config = dict(
    d_model=160,
    n_experts=24,
    normalize_top_k=False,
    routed_scale=1.0,
    balance_bias=True,
    n_kv_head=5,
    norm='rmsnorm',
    norm_eps=1e-06,
    qk_norm=False,
    init_std_up=0.0675,
    weight_decay=0.0,
    decay_fraction=0.834,
    seq_len=256,
    doc_mask=True,
)
Below are experts of layer 14 (counted from 0) of a mixture-of-experts language model. Rows are named router (the router's row for the expert), up (a neuron's input weights, with its number) and show model dimensions 80-159. Each number is 50 + 15 x the weight over its row's rms, rounded and kept within 0 to 99.
Before each expert's rows: a language model's description of what the expert responds to. This comes from a sample of Wikipedia text that the model never trained on.

# expert 10
What it handles: Music release vocabulary
router:43 51 43 64 76 43 60 34 85 58 50 65 45 55 43 39 59 39 52 72 47 27 47 51 49 58 43 62 46 79 61 40 55 67 67 47 70 45 63 43 48 51 89 35 35 76 32 44 45 78 57 42 53 47 55 27 56 56 40 50 43 48 22 50 50 69 58 62 75 52 59 50 40 45 56 52 29 66 54 60
up0:55 50 58 66 25 43 65 43 44 61 49 39 32 52 70 66 32 24 53 64 23 37 70 44 43 51 51 56 49 44 56 34 56 51 35 37 65 20 60 64 46 65 81 48 29 74 13 52 71 50 56 40 41 43 45 60 73 31 49 58 41 71 20 63 78 49 37 52 62 39 41 53 98 61 48 82 53 54 37 37
up1:59 49 23 42 63 59 70 48 54 25 63 67 47 58 49 39 57 44 52 44 51 41 68 60 09 39 59 50 70 41 64 66 68 33 70 60 65 27 54 66 67 56 64 20 29 76 47 51 60 42 80 44 69 55 51 30 45 55 28 19 37 70 43 46 70 41 62 62 71 35 54 41 58 48 67 72 41 69 37 31
up2:52 76 39 62 47 41 51 32 56 61 58 66 76 62 12 63 58 54 33 34 66 34 53 39 59 72 59 54 35 80 40 63 29 37 57 33 51 41 29 41 27 50 63 12 35 53 58 59 45 70 42 66 76 43 73 36 53 34 56 42 30 55 64 58 39 57 72 52 54 13 11 33 53 81 58 53 74 56 46 75
up3:53 46 51 48 41 61 64 55 83 52 44 84 51 33 37 48 57 41 47 42 75 15 36 29 27 41 66 56 51 49 39 66 47 74 26 68 24 42 52 37 40 47 79 56 43 46 71 34 35 44 34 52 35 53 40 73 72 36 61 58 34 56 50 74 75 50 71 70 43 62 46 53 18 47 64 66 33 75 49 72
up4:56 59 62 53 53 72 38 59 30 56 34 56 59 37 38 37 35 18 71 70 54 19 63 54 40 78 37 55 40 50 67 44 51 47 35 61 53 63 41 30 57 33 37 57 63 58 41 70 58 45 55 56 57 31 38 31 40 75 50 48 35 69 40 43 76 88 49 41 39 54 55 77 43 59 41 31 34 46 62 69
up5:68 40 21 48 64 60 81 86 53 42 50 66 47 61 31 52 48 61 40 59 52 43 60 57 14 39 44 53 55 64 55 52 21 59 71 67 62 71 46 48 39 70 71 65 45 83 60 51 54 32 59 34 44 23 49 46 69 27 73 47 47 55 46 49 60 69 42 43 50 54 45 52 58 65 66 47 65 65 57 66
up6:29 37 46 78 58 55 35 21 52 20 42 55 64 92 43 50 48 72 61 35 50 43 53 74 59 57 52 58 63 48 70 77 67 40 50 45 47 70 63 41 49 50 46 47 62 51 50 50 17 56 49 54 46 49 71 49 50 54 51 57 48 35 31 43 48 68 51 57 61 56 62 52 46 65 34 63 30 35 78 49
up7:84 51 69 68 61 54 26 50 64 52 68 64 74 23 45 61 45 49 58 44 38 34 76 58 75 59 33 53 34 30 30 33 18 68 16 32 64 40 54 41 54 64 57 56 43 58 41 62 61 52 54 66 47 52 40 32 82 43 55 70 56 55 52 46 54 57 50 48 73 43 32 21 35 74 38 51 18 36 59 26
up8:48 43 40 53 32 62 39 13 36 52 81 56 36 67 59 65 30 32 65 77 35 55 42 45 61 65 67 64 51 64 36 62 35 65 53 40 61 63 35 54 49 47 48 66 46 48 64 67 43 47 49 39 69 41 37 44 33 53 32 55 45 46 04 45 32 40 54 64 46 32 64 63 47 30 36 33 46 27 39 52
up9:64 44 43 60 50 43 69 63 63 65 28 42 44 37 38 51 57 46 42 70 72 44 46 57 57 68 56 51 29 34 48 26 46 46 52 35 62 27 78 60 59 35 65 48 46 58 44 57 43 63 77 54 64 46 67 57 40 56 60 76 66 52 24 52 21 60 51 77 56 45 54 30 35 31 67 83 40 69 77 76
up10:58 43 44 55 54 51 58 30 61 36 58 75 42 57 68 26 62 45 46 61 38 50 30 34 55 63 75 66 48 64 25 61 59 50 65 45 35 39 64 71 38 38 75 70 44 55 56 53 28 41 59 52 52 39 45 37 73 19 35 60 75 19 40 47 50 48 37 39 28 59 89 65 69 34 52 54 15 70 28 34
up11:67 42 60 56 26 31 34 49 54 21 61 67 43 57 58 48 28 55 30 80 39 25 49 55 67 33 25 81 67 44 55 60 60 45 42 44 64 25 33 59 43 35 53 51 36 49 51 75 64 52 79 38 50 45 58 49 59 45 35 66 33 56 47 71 43 55 74 61 41 26 49 39 52 38 61 57 46 67 27 62
up12:54 49 61 58 63 43 42 61 90 36 45 43 42 33 42 74 33 47 44 42 70 49 36 30 62 38 74 75 63 41 61 51 37 39 57 51 43 44 53 59 71 65 53 31 70 47 50 73 76 67 39 63 38 41 41 55 39 36 68 44 62 63 65 56 19 55 48 70 40 34 50 39 47 60 71 33 26 44 53 48
up13:51 25 62 54 68 57 19 54 41 39 43 48 22 32 47 67 87 39 48 37 34 42 59 20 53 58 54 35 51 88 64 43 75 35 50 63 53 38 23 61 29 16 43 42 58 41 48 48 71 29 37 34 24 55 74 60 66 47 50 56 42 57 59 44 69 42 70 63 67 39 50 65 48 70 50 60 47 40 28 56
up14:47 42 67 44 62 31 42 62 52 43 71 66 76 68 47 39 67 53 33 51 18 52 38 51 43 60 39 38 59 60 64 55 67 22 56 40 73 51 65 46 54 45 36 25 59 75 58 78 60 62 64 44 56 51 45 50 30 57 75 46 53 32 42 39 70 42 51 72 68 86 31 55 35 46 52 40 10 49 74 46
up15:32 52 34 65 47 59 39 20 40 58 34 55 42 42 46 88 38 57 38 36 40 18 54 50 64 81 59 79 50 50 32 82 32 30 45 43 63 42 52 52 46 37 63 15 46 65 22 88 38 53 66 46 53 36 46 46 51 37 55 45 16 52 24 56 69 25 74 57 54 49 54 54 81 49 73 56 41 20 52 32
up16:59 61 33 47 72 21 52 32 74 50 72 51 20 39 55 55 56 44 65 64 62 57 48 33 33 32 71 50 65 36 75 54 39 41 38 35 36 34 53 37 44 34 53 29 70 56 47 21 50 40 41 57 37 39 25 43 59 64 64 59 46 53 33 98 36 23 45 72 21 48 83 47 33 35 32 64 61 44 43 56
up17:50 54 40 44 45 27 67 65 65 62 46 44 49 61 44 55 82 51 59 43 51 26 52 81 51 64 33 52 45 42 34 40 81 45 28 45 45 20 52 33 57 52 72 56 28 65 60 63 31 44 24 47 45 57 55 62 28 57 30 57 13 55 23 49 35 47 66 41 52 53 66 53 64 44 42 48 20 80 71 30
up18:65 50 46 65 48 26 53 63 43 16 68 59 47 19 60 53 47 71 56 59 13 71 55 29 51 71 44 39 37 52 58 52 61 58 33 38 45 35 73 37 61 64 69 77 50 37 86 24 48 75 39 43 52 41 50 54 57 34 49 42 59 59 27 64 67 74 55 73 58 33 52 36 40 45 04 63 37 52 16 39
up19:37 51 30 54 38 25 48 51 66 51 70 41 61 58 69 12 48 67 42 57 59 39 56 42 43 74 63 53 64 34 80 18 47 15 61 29 82 27 52 47 28 52 55 66 51 62 30 83 59 32 49 29 27 60 43 69 26 58 55 44 54 43 40 52 34 60 31 79 68 54 19 67 48 32 48 69 52 54 75 50
up20:55 59 43 40 86 43 63 29 57 51 33 65 58 54 78 47 37 74 61 54 40 45 45 13 54 65 40 67 37 51 43 11 22 29 38 54 55 35 43 45 47 64 77 39 46 65 51 36 52 51 56 39 66 48 31 39 77 52 60 67 58 45 51 49 68 52 80 63 78 25 58 53 41 50 62 58 63 18 49 30
up21:45 57 35 39 46 28 58 56 74 30 41 35 25 33 66 35 30 32 60 69 49 34 55 55 45 65 67 47 52 88 24 63 52 59 55 42 60 33 54 42 46 43 47 99 71 59 81 79 51 23 48 67 41 43 46 54 55 15 57 66 60 46 21 74 37 57 37 73 54 42 62 44 31 39 53 67 40 71 42 56
up22:60 31 47 58 43 44 49 26 94 62 48 63 40 58 51 45 31 47 48 40 33 70 73 59 40 68 62 60 74 50 45 37 53 37 80 39 50 42 75 55 73 48 49 30 69 65 34 32 53 51 52 48 69 79 37 40 43 53 22 52 46 46 26 66 20 44 55 44 62 33 31 44 51 76 33 28 18 56 39 36
up23:40 56 62 45 37 52 47 51 53 48 62 71 32 50 51 85 42 44 51 69 56 65 55 31 26 48 43 60 36 38 57 66 54 36 37 59 68 37 32 30 62 57 59 54 58 53 43 75 46 47 47 32 48 56 26 42 64 63 52 39 38 67 47 33 51 41 67 51 61 70 56 79 36 66 57 16 42 43 65 46
up24:45 50 38 72 50 69 63 46 34 76 50 52 45 13 52 31 34 40 66 66 48 67 36 48 50 45 37 61 64 55 63 35 61 34 50 73 36 48 36 32 58 46 56 35 57 59 43 58 41 30 63 38 71 40 82 30 64 49 57 34 65 49 50 34 22 21 33 45 19 42 39 39 35 58 39 65 37 20 42 56
up25:53 33 57 48 66 58 41 30 67 65 52 55 28 58 41 40 63 39 23 57 51 42 36 61 00 39 43 61 52 44 21 59 42 59 66 59 61 20 63 54 46 30 42 50 39 50 36 37 40 56 52 32 52 55 24 36 47 60 72 47 26 69 16 48 40 54 47 32 49 63 54 59 66 60 39 27 41 79 79 20
up26:61 58 69 53 37 38 57 31 72 53 62 61 51 31 58 60 56 60 36 35 44 23 41 36 44 77 77 56 61 44 59 63 46 50 25 31 14 58 46 69 19 53 52 52 33 47 57 70 61 61 43 44 73 35 24 33 66 67 71 67 48 54 37 24 57 39 56 48 24 47 66 45 64 74 68 56 55 60 38 93
up27:56 65 57 44 37 42 59 40 61 26 58 71 46 56 37 63 81 38 46 40 53 17 51 55 10 71 59 40 51 41 49 34 71 30 66 59 48 42 48 53 69 65 34 54 30 46 44 30 63 45 35 54 39 46 36 40 41 75 41 70 48 27 76 36 56 47 46 79 63 67 56 48 44 83 73 56 24 66 32 35
up28:38 73 40 62 52 40 59 81 55 55 46 60 63 45 55 43 50 75 37 73 85 44 75 46 42 41 75 59 50 48 57 70 84 57 88 56 39 43 35 43 67 25 44 31 42 59 55 44 32 49 24 42 31 59 40 31 42 64 52 79 45 42 46 41 41 70 50 50 60 41 65 54 58 72 45 44 32 69 47 44
up29:43 61 43 55 48 23 90 58 55 53 47 64 44 49 47 48 49 67 66 84 57 46 36 24 48 70 39 43 64 52 50 65 86 34 27 58 56 46 59 48 66 57 53 33 36 41 49 32 25 69 70 55 47 36 64 36 44 51 35 55 52 81 16 51 49 51 66 14 48 50 59 58 48 61 43 65 47 45 59 31
up30:65 42 35 65 66 41 56 63 60 35 45 60 47 50 50 46 69 61 67 52 41 61 83 52 60 56 68 64 67 43 55 46 42 66 90 55 32 37 43 37 68 72 45 51 51 43 65 72 28 59 19 49 42 51 64 62 70 69 45 49 45 58 45 49 46 41 65 43 40 67 41 62 28 77 19 51 17 54 54 49
up31:41 45 54 84 65 57 27 30 47 21 50 50 25 34 50 33 44 14 38 57 50 54 36 62 52 74 39 78 40 37 11 62 45 29 27 51 66 84 56 73 45 47 56 70 17 33 45 59 32 52 50 29 82 50 57 57 23 39 34 50 54 44 75 69 33 51 33 72 44 56 28 69 32 37 40 41 43 49 57 51
up32:52 58 48 54 48 54 48 49 38 62 68 47 41 43 51 34 43 38 46 55 40 21 32 45 37 33 48 57 48 75 58 62 68 54 70 12 62 63 23 48 53 66 61 31 34 70 58 72 43 64 41 30 72 41 47 43 38 44 32 45 47 71 19 23 42 63 31 69 60 44 85 59 66 50 47 64 39 35 67 62
up33:65 62 59 53 37 50 45 43 54 59 30 47 63 34 62 83 62 44 50 55 60 58 19 67 57 73 52 44 56 52 48 64 83 49 36 35 77 33 56 33 48 62 55 12 58 70 46 57 51 34 32 40 57 63 47 60 64 55 42 85 52 64 31 67 37 69 59 55 48 50 47 58 55 45 76 58 43 62 55 40
up34:51 52 42 77 79 63 49 56 62 44 62 31 55 55 39 71 45 65 52 64 77 17 66 37 73 46 35 64 24 17 28 59 59 48 60 49 42 49 67 61 26 46 50 52 38 46 50 44 63 49 65 34 57 59 35 77 37 32 34 57 57 55 18 50 68 63 40 43 63 41 39 70 39 48 21 44 09 30 41 54
up35:60 55 77 77 82 33 50 62 78 57 55 46 29 67 38 20 50 35 44 44 38 44 42 49 56 43 53 45 37 76 89 38 52 36 49 42 51 44 38 65 55 67 53 39 68 83 57 68 56 44 72 27 47 67 61 39 83 59 60 64 36 48 43 53 55 65 63 38 59 44 64 40 35 81 52 64 64 44 61 48
up36:54 59 57 57 57 52 44 18 74 56 60 54 44 61 45 59 65 25 53 20 33 49 32 52 43 66 54 59 26 53 48 42 37 43 61 57 75 72 38 53 45 41 51 52 52 44 68 36 62 44 53 35 34 50 49 39 35 35 49 59 56 48 43 56 43 60 26 31 36 39 44 46 23 55 49 49 44 46 36 73
up37:34 54 44 48 46 70 81 30 48 59 64 41 33 61 52 29 61 54 57 55 53 63 49 70 49 68 52 68 64 27 39 63 51 40 64 44 53 51 63 42 41 25 58 57 37 61 38 24 37 44 60 33 67 46 78 41 59 55 33 57 45 65 39 53 42 61 27 53 55 33 42 38 54 42 71 78 15 61 63 64
up38:33 54 41 62 55 86 62 19 63 54 39 60 05 45 33 43 39 49 43 52 56 57 50 59 60 48 51 46 43 55 47 49 54 68 82 58 58 42 76 46 33 23 38 51 49 61 44 63 37 54 42 55 27 67 40 73 47 63 59 44 57 29 32 77 68 45 65 61 64 55 50 56 38 53 44 31 55 49 57 54
up39:56 40 53 30 38 51 65 47 31 48 60 55 59 42 47 49 49 39 57 61 42 19 43 49 30 51 51 30 53 59 15 69 47 77 67 61 53 36 72 37 50 23 63 73 35 75 34 48 44 47 53 32 54 65 50 33 53 49 56 55 65 29 37 55 54 40 76 46 80 47 59 54 27 29 56 63 68 47 41 56
up40:48 59 30 44 40 53 49 58 53 38 53 56 67 24 36 37 50 42 34 39 46 44 42 57 49 25 22 64 40 48 34 47 50 25 42 63 51 43 68 31 52 48 48 59 33 43 26 39 65 64 57 65 41 57 58 68 45 20 13 53 19 32 65 54 60 49 52 38 58 61 31 17 32 68 48 47 26 46 83 37
up41:36 54 56 56 41 47 47 37 39 36 49 62 39 07 42 42 55 42 76 59 15 23 49 51 55 50 44 61 48 30 46 45 46 62 55 61 39 42 44 30 36 45 65 36 42 57 39 44 62 36 33 54 39 71 57 56 34 62 65 61 48 60 43 49 41 65 44 58 28 51 63 67 12 29 49 46 63 73 86 52
up42:26 70 20 30 47 43 52 84 35 39 52 40 56 72 51 36 19 46 59 52 39 17 45 60 41 24 62 59 51 44 36 22 60 48 50 35 49 57 46 29 50 31 34 74 91 44 55 46 65 36 50 47 43 55 45 41 49 53 81 31 63 34 34 44 50 58 31 57 63 32 66 35 33 28 28 62 60 42 36 71
up43:52 73 45 46 58 50 33 59 46 64 62 39 63 42 45 69 63 45 46 68 53 42 13 46 38 53 58 25 42 55 54 59 56 50 56 50 41 47 46 63 13 34 48 39 56 46 66 38 26 64 43 46 59 22 42 04 42 85 40 43 62 52 24 64 58 41 70 31 72 67 67 36 58 50 77 39 11 41 41 56
up44:39 45 58 36 60 54 33 28 69 49 45 74 47 68 46 75 57 46 56 38 48 42 54 26 31 62 47 45 68 40 40 61 12 44 56 48 70 41 51 45 57 36 44 18 55 46 33 30 65 53 50 69 53 42 37 30 68 65 57 53 42 42 61 48 50 16 71 54 53 36 75 35 36 79 60 36 27 48 48 74
up45:48 23 43 68 47 36 66 43 74 55 53 79 68 55 56 38 44 09 48 72 57 36 55 45 57 73 55 17 28 35 54 43 61 50 43 33 52 42 66 66 61 37 77 52 62 32 51 85 29 66 36 41 58 63 37 54 42 57 57 48 47 61 35 52 30 65 48 65 67 54 46 48 39 52 45 53 61 39 51 18
up46:12 36 61 51 41 66 46 58 28 26 47 34 50 30 25 74 44 35 57 54 43 11 67 76 44 40 52 55 51 32 79 61 53 47 55 28 50 59 57 83 39 61 44 59 20 54 61 37 70 48 28 39 55 61 57 50 57 48 49 26 44 22 21 21 83 48 66 55 57 59 30 40 38 59 66 58 43 35 54 38
up47:30 35 52 24 40 32 62 50 48 70 45 70 51 25 61 57 68 29 56 67 30 48 53 53 54 39 57 63 61 52 57 61 38 51 63 37 41 63 28 50 44 42 63 60 31 50 40 51 55 53 52 51 37 37 32 52 65 56 46 81 41 62 70 63 47 80 49 64 27 43 67 69 67 62 49 42 50 32 53 23
up48:53 57 39 51 57 72 63 51 29 56 37 72 35 52 54 34 71 48 52 46 28 40 46 19 43 48 41 62 38 52 66 80 43 54 50 53 42 45 78 48 51 41 70 24 50 48 48 53 47 28 26 31 48 60 43 55 53 69 73 40 32 42 48 65 49 70 22 60 42 18 48 48 59 34 41 56 61 70 25 49
up49:71 47 62 43 43 57 47 20 55 45 33 44 46 68 48 56 67 48 50 59 47 39 38 63 84 38 48 52 87 60 56 61 60 57 56 44 87 58 65 35 58 55 24 32 41 72 58 60 43 52 54 57 49 42 45 44 46 41 77 51 27 74 35 68 53 62 48 57 64 38 50 55 56 27 16 69 42 58 56 40
up50:24 41 21 74 63 33 27 55 56 64 43 45 48 59 71 61 62 61 50 65 42 64 46 61 37 67 57 71 69 73 26 65 52 72 47 60 63 52 17 47 23 67 44 30 48 63 50 60 32 33 05 41 41 42 73 58 42 65 69 44 55 51 62 43 37 62 20 59 45 51 49 56 47 52 61 58 39 51 31 63
up51:55 40 46 45 55 38 12 53 55 46 68 28 36 47 33 65 42 39 54 27 65 37 31 60 61 90 62 37 82 54 42 33 29 62 50 28 57 58 89 57 58 51 83 64 16 77 50 24 52 59 54 29 60 34 64 55 46 62 39 70 31 61 43 50 39 50 50 73 56 42 49 47 43 34 51 44 56 49 54 49
up52:45 18 50 65 47 47 44 47 46 38 45 60 09 39 52 62 50 64 48 44 25 73 69 55 47 45 38 59 39 66 39 33 62 35 57 70 58 47 50 65 46 72 73 11 61 47 55 34 90 46 31 29 59 66 45 35 24 56 37 53 42 78 59 46 40 28 51 40 53 38 79 49 42 41 40 42 38 29 40 66
up53:35 33 45 37 52 38 58 71 41 55 36 92 61 31 39 68 52 49 72 32 59 06 59 50 56 41 61 62 54 50 25 49 73 24 61 46 61 44 76 61 51 39 79 46 40 68 55 44 67 38 31 40 58 34 70 39 37 51 84 40 36 23 39 31 34 62 68 60 47 53 56 48 40 43 43 52 57 51 74 47
up54:31 40 54 67 72 35 52 48 42 67 52 53 59 43 58 53 24 31 32 55 42 61 65 44 67 54 35 70 50 41 62 20 46 52 67 57 24 42 53 16 66 50 74 41 42 54 64 46 44 48 60 30 35 64 50 27 40 39 25 47 30 62 64 40 30 37 80 55 52 35 71 39 76 86 50 65 30 72 73 69
up55:51 66 58 41 59 72 38 57 58 51 59 41 45 27 41 53 46 41 15 42 53 41 47 49 58 39 68 41 37 92 59 45 50 16 37 32 48 43 58 74 40 70 62 52 49 66 24 19 53 83 49 57 37 73 60 55 45 51 42 36 44 66 58 73 61 38 54 81 56 63 57 43 25 38 44 47 30 60 67 45
up56:45 31 42 20 57 50 52 29 54 44 40 64 63 31 36 64 70 35 58 51 61 55 37 51 54 64 40 22 70 69 60 31 38 40 62 48 46 47 41 51 71 30 38 49 80 80 67 57 60 48 52 46 59 61 50 64 49 38 77 90 86 67 13 73 20 59 50 75 41 38 58 51 35 35 52 52 39 47 48 47
up57:73 50 28 39 49 47 39 39 43 29 59 35 25 69 42 56 45 71 38 41 38 71 34 60 30 25 49 26 55 55 21 51 49 39 60 19 51 40 53 47 66 52 73 30 42 43 28 73 61 27 25 50 48 40 32 56 33 58 59 24 78 44 41 34 56 74 75 67 71 53 44 17 52 38 35 61 33 43 68 45
up58:67 51 49 55 64 23 78 61 34 62 48 42 54 44 61 65 27 26 58 48 56 19 39 36 31 72 79 56 62 48 36 21 41 56 55 51 42 56 42 38 50 60 65 51 43 50 32 61 28 55 47 43 53 17 59 59 54 37 57 42 35 80 42 72 30 30 55 62 73 72 63 27 91 63 64 64 37 51 61 54
up59:58 42 69 42 67 38 55 27 64 43 68 48 20 67 45 35 39 49 57 70 36 61 34 64 49 36 32 49 57 50 44 48 71 47 83 56 37 23 30 51 60 56 71 50 23 30 27 33 43 40 72 33 45 44 48 53 43 54 68 40 61 79 56 69 36 78 50 65 42 61 36 74 46 79 37 71 43 62 42 47
up60:65 38 41 51 72 61 43 45 69 63 64 49 57 49 48 55 31 28 36 57 54 44 50 65 33 78 49 51 55 68 34 62 59 68 58 42 55 93 57 50 54 39 92 59 35 43 27 84 45 58 43 49 43 33 44 48 64 46 33 37 22 34 49 63 48 50 68 77 65 75 46 64 30 51 61 59 31 40 83 30
up61:42 40 45 51 48 54 58 68 49 58 34 57 53 44 43 27 49 44 69 68 43 49 55 45 56 84 45 23 32 40 72 53 35 74 64 41 83 45 79 55 39 64 58 60 42 69 51 69 36 38 35 39 29 32 37 40 40 44 63 38 79 60 67 55 54 48 49 24 71 51 60 39 54 53 55 36 59 53 50 47
up62:31 56 73 49 43 59 21 49 72 68 36 52 57 47 24 55 45 33 65 72 48 32 31 51 34 58 48 37 53 53 61 39 53 59 66 49 57 54 54 45 58 57 95 61 41 53 54 66 26 75 56 63 51 50 38 44 54 27 55 70 16 65 39 50 38 51 57 64 56 22 37 70 53 50 49 35 58 29 55 43
up63:52 58 44 78 54 59 36 46 92 57 63 35 71 39 60 68 39 21 48 29 64 33 54 52 29 24 34 63 53 28 27 84 59 58 47 47 59 42 63 35 46 38 18 58 45 48 58 24 76 52 37 58 68 60 51 57 40 64 54 38 29 39 40 69 43 51 37 56 62 66 55 33 22 49 29 63 05 46 43 77
up64:51 78 37 44 71 18 61 25 89 72 55 85 74 62 53 66 30 63 36 48 33 66 59 44 40 78 39 79 45 74 32 60 51 36 26 53 69 32 53 69 34 50 43 64 57 38 67 52 35 62 19 43 55 34 42 35 60 55 37 48 73 60 63 36 27 52 47 15 32 35 63 63 30 82 70 26 49 69 40 37
up65:79 61 53 70 46 44 58 35 68 75 56 22 44 30 35 46 32 45 49 30 46 48 45 59 42 38 51 58 29 52 35 34 42 35 75 68 31 36 39 40 56 56 43 63 39 31 33 30 41 38 74 48 47 46 53 39 44 52 57 43 42 53 26 25 39 27 47 55 40 34 50 19 62 51 51 27 56 35 61 47
up66:68 44 52 60 58 30 25 39 87 43 83 72 30 53 59 72 30 72 49 62 56 65 50 33 54 66 47 46 48 52 33 47 39 58 58 64 48 40 54 66 46 52 52 55 50 57 45 48 41 51 41 55 74 58 41 41 55 33 52 47 26 13 36 63 32 67 74 40 47 20 54 78 75 33 51 34 57 50 63 54
up67:53 53 22 51 51 49 51 78 68 52 22 73 50 65 61 57 56 43 54 88 37 43 69 57 47 20 57 59 71 33 51 27 56 45 62 82 51 64 41 39 41 49 52 38 64 59 33 52 17 40 52 46 24 43 22 55 42 57 48 64 32 62 58 69 55 55 45 19 46 37 51 57 48 28 51 55 57 58 56 26
up68:65 38 55 33 78 45 55 42 70 41 50 63 66 38 48 60 59 26 63 83 38 48 65 69 42 57 41 36 64 45 36 81 36 56 48 52 35 47 49 22 39 55 57 39 42 34 33 43 50 77 39 60 46 38 63 48 69 56 29 51 47 47 64 70 47 61 41 61 45 46 42 35 33 37 60 55 23 46 54 67
up69:41 39 52 47 50 42 47 71 40 55 41 70 50 47 55 66 44 94 59 48 65 62 68 48 87 92 70 44 72 38 68 51 63 69 51 35 87 61 44 47 42 49 71 52 68 17 64 55 51 53 28 66 56 54 24 46 68 49 35 60 39 44 78 59 12 43 75 54 54 57 40 67 60 52 22 50 45 44 45 15
up70:20 27 54 59 35 73 05 54 45 42 45 47 85 62 52 41 46 64 63 75 59 16 58 51 62 45 45 60 48 53 50 33 37 39 53 42 66 50 60 71 55 67 44 51 41 94 31 35 62 42 35 35 63 67 40 34 50 57 61 59 41 66 54 51 32 56 53 60 27 54 48 51 34 69 69 54 46 68 59 67
up71:23 50 55 70 40 59 55 62 59 54 46 78 32 36 23 21 51 57 69 66 47 46 44 64 55 54 57 31 38 85 76 79 73 34 58 82 48 92 61 56 29 58 64 50 28 66 39 65 44 62 49 43 57 45 35 39 68 51 44 78 56 47 54 44 29 62 51 58 60 61 34 46 49 52 27 38 61 71 46 57
up72:36 40 34 87 59 63 29 54 51 69 56 54 47 50 31 64 64 50 69 66 68 41 54 81 48 55 56 50 56 47 58 32 57 35 49 41 60 42 29 42 44 60 53 61 52 51 33 51 61 70 52 60 43 57 87 46 42 53 27 35 40 42 19 56 68 52 48 60 46 62 57 57 43 34 68 49 32 33 71 53
up73:76 39 19 54 74 56 23 52 58 25 27 44 38 69 47 51 60 40 62 53 53 69 21 24 31 41 54 43 27 74 52 37 52 65 47 45 34 49 59 37 55 69 73 49 53 49 62 53 40 37 48 30 26 53 64 38 42 19 43 47 48 54 42 43 39 53 51 56 48 46 43 63 60 63 43 82 50 41 35 58
up74:41 53 73 57 49 78 40 28 51 65 59 58 43 45 54 28 16 55 43 43 51 40 72 37 37 63 39 61 26 34 76 79 62 64 66 55 67 48 51 61 48 55 53 38 04 66 73 77 56 51 63 37 43 41 48 58 57 63 52 44 51 48 40 72 61 43 76 52 72 40 81 49 57 46 43 58 48 69 49 60
up75:45 51 61 49 87 31 59 60 55 48 45 75 45 55 42 62 30 58 30 51 48 48 57 99 59 54 23 45 47 40 29 86 57 37 47 48 73 44 64 48 48 50 75 29 56 62 58 80 53 63 58 54 54 68 65 38 56 49 64 57 68 68 55 51 36 53 23 62 55 69 60 67 55 62 28 55 38 67 65 84
up76:25 37 71 32 60 40 49 52 51 72 61 77 31 48 56 23 65 33 52 61 58 58 14 46 54 57 40 37 43 42 33 63 54 20 48 24 50 40 64 68 72 72 45 34 25 79 48 39 47 54 51 17 40 62 58 53 50 56 55 67 27 41 40 38 55 24 41 57 76 40 70 40 43 62 67 49 17 61 30 54
up77:33 26 39 62 42 33 57 49 75 68 59 55 39 25 40 74 57 68 69 52 82 71 50 77 52 59 66 24 86 54 36 46 47 48 36 72 25 50 45 41 56 47 56 18 36 43 80 47 54 73 50 38 86 46 50 43 57 46 52 42 50 56 17 44 43 60 48 56 61 56 42 43 68 45 71 44 20 87 47 60
up78:64 66 62 61 41 35 61 40 61 59 60 75 41 75 42 52 64 48 54 72 44 39 39 42 49 48 65 57 30 73 50 16 42 45 88 59 65 47 53 59 54 63 52 43 37 39 41 33 41 67 24 38 45 69 32 48 26 62 51 60 40 43 76 44 73 61 47 62 29 48 40 47 51 60 43 50 34 48 55 31
up79:38 63 67 45 75 41 30 51 35 48 77 49 65 43 64 61 46 39 61 63 59 54 51 67 34 32 45 32 31 66 68 36 65 82 27 65 48 37 42 72 43 30 75 61 36 44 52 85 29 58 50 28 99 52 43 79 42 63 41 50 63 44 41 71 28 50 79 42 69 70 68 38 40 57 51 58 60 38 57 63
up80:57 49 40 43 77 32 47 35 67 64 31 96 83 36 58 45 62 66 60 45 51 57 38 27 40 46 47 51 37 61 76 50 44 53 54 56 17 50 19 42 47 50 53 38 42 44 55 59 50 49 31 57 86 37 72 29 61 33 45 36 56 34 63 64 58 58 75 60 72 80 46 38 38 47 55 27 55 60 27 31
up81:60 51 56 73 63 40 52 73 52 38 50 65 48 31 58 22 44 41 54 44 19 55 79 45 57 68 55 54 58 60 91 51 20 57 72 46 66 51 63 62 36 42 55 37 43 65 53 52 58 63 31 33 60 25 34 37 40 55 66 49 43 67 58 44 63 71 32 57 55 39 50 38 44 35 52 74 43 67 52 52
up82:49 24 54 65 01 42 73 29 62 53 54 60 61 43 61 55 29 48 66 35 44 59 41 44 64 47 59 56 40 74 73 45 40 43 62 45 37 50 53 33 54 38 69 39 37 72 45 76 46 54 27 63 79 24 69 37 50 59 50 77 52 33 64 75 79 57 61 55 52 56 50 26 36 39 24 51 42 80 53 52
up83:62 28 34 63 19 48 80 45 64 64 38 51 41 60 43 43 58 58 55 62 41 50 76 63 61 55 58 64 48 60 99 59 57 52 37 41 51 56 32 44 72 36 67 38 48 69 50 60 60 31 63 47 55 51 75 38 48 54 65 61 36 49 52 42 77 43 56 59 54 42 77 53 40 47 40 46 47 77 45 47
up84:79 58 55 44 40 61 70 52 33 33 30 40 60 46 47 62 52 47 63 76 32 37 29 89 35 48 63 50 56 53 57 51 55 55 29 44 71 60 72 46 56 72 68 44 46 67 51 60 46 17 23 47 49 44 71 45 39 82 70 44 39 26 42 59 39 36 69 42 55 73 33 50 39 56 59 57 56 76 51 44
up85:38 37 41 30 41 59 29 80 72 41 39 88 37 36 56 56 52 40 34 46 45 53 73 51 40 58 62 50 74 66 72 71 30 69 68 38 47 53 50 45 62 41 74 62 49 65 33 68 36 53 66 53 25 40 55 83 51 27 49 59 27 52 31 64 41 53 42 72 62 29 66 43 49 38 40 65 36 27 68 42
up86:55 58 70 68 43 60 42 61 33 73 51 47 49 42 48 66 69 25 55 22 69 38 62 63 60 56 41 43 71 43 69 45 55 55 56 43 54 49 82 59 44 79 47 28 25 49 75 24 52 75 72 45 49 61 60 28 38 51 39 43 37 31 17 67 56 65 74 71 53 56 57 75 66 60 51 40 38 54 40 72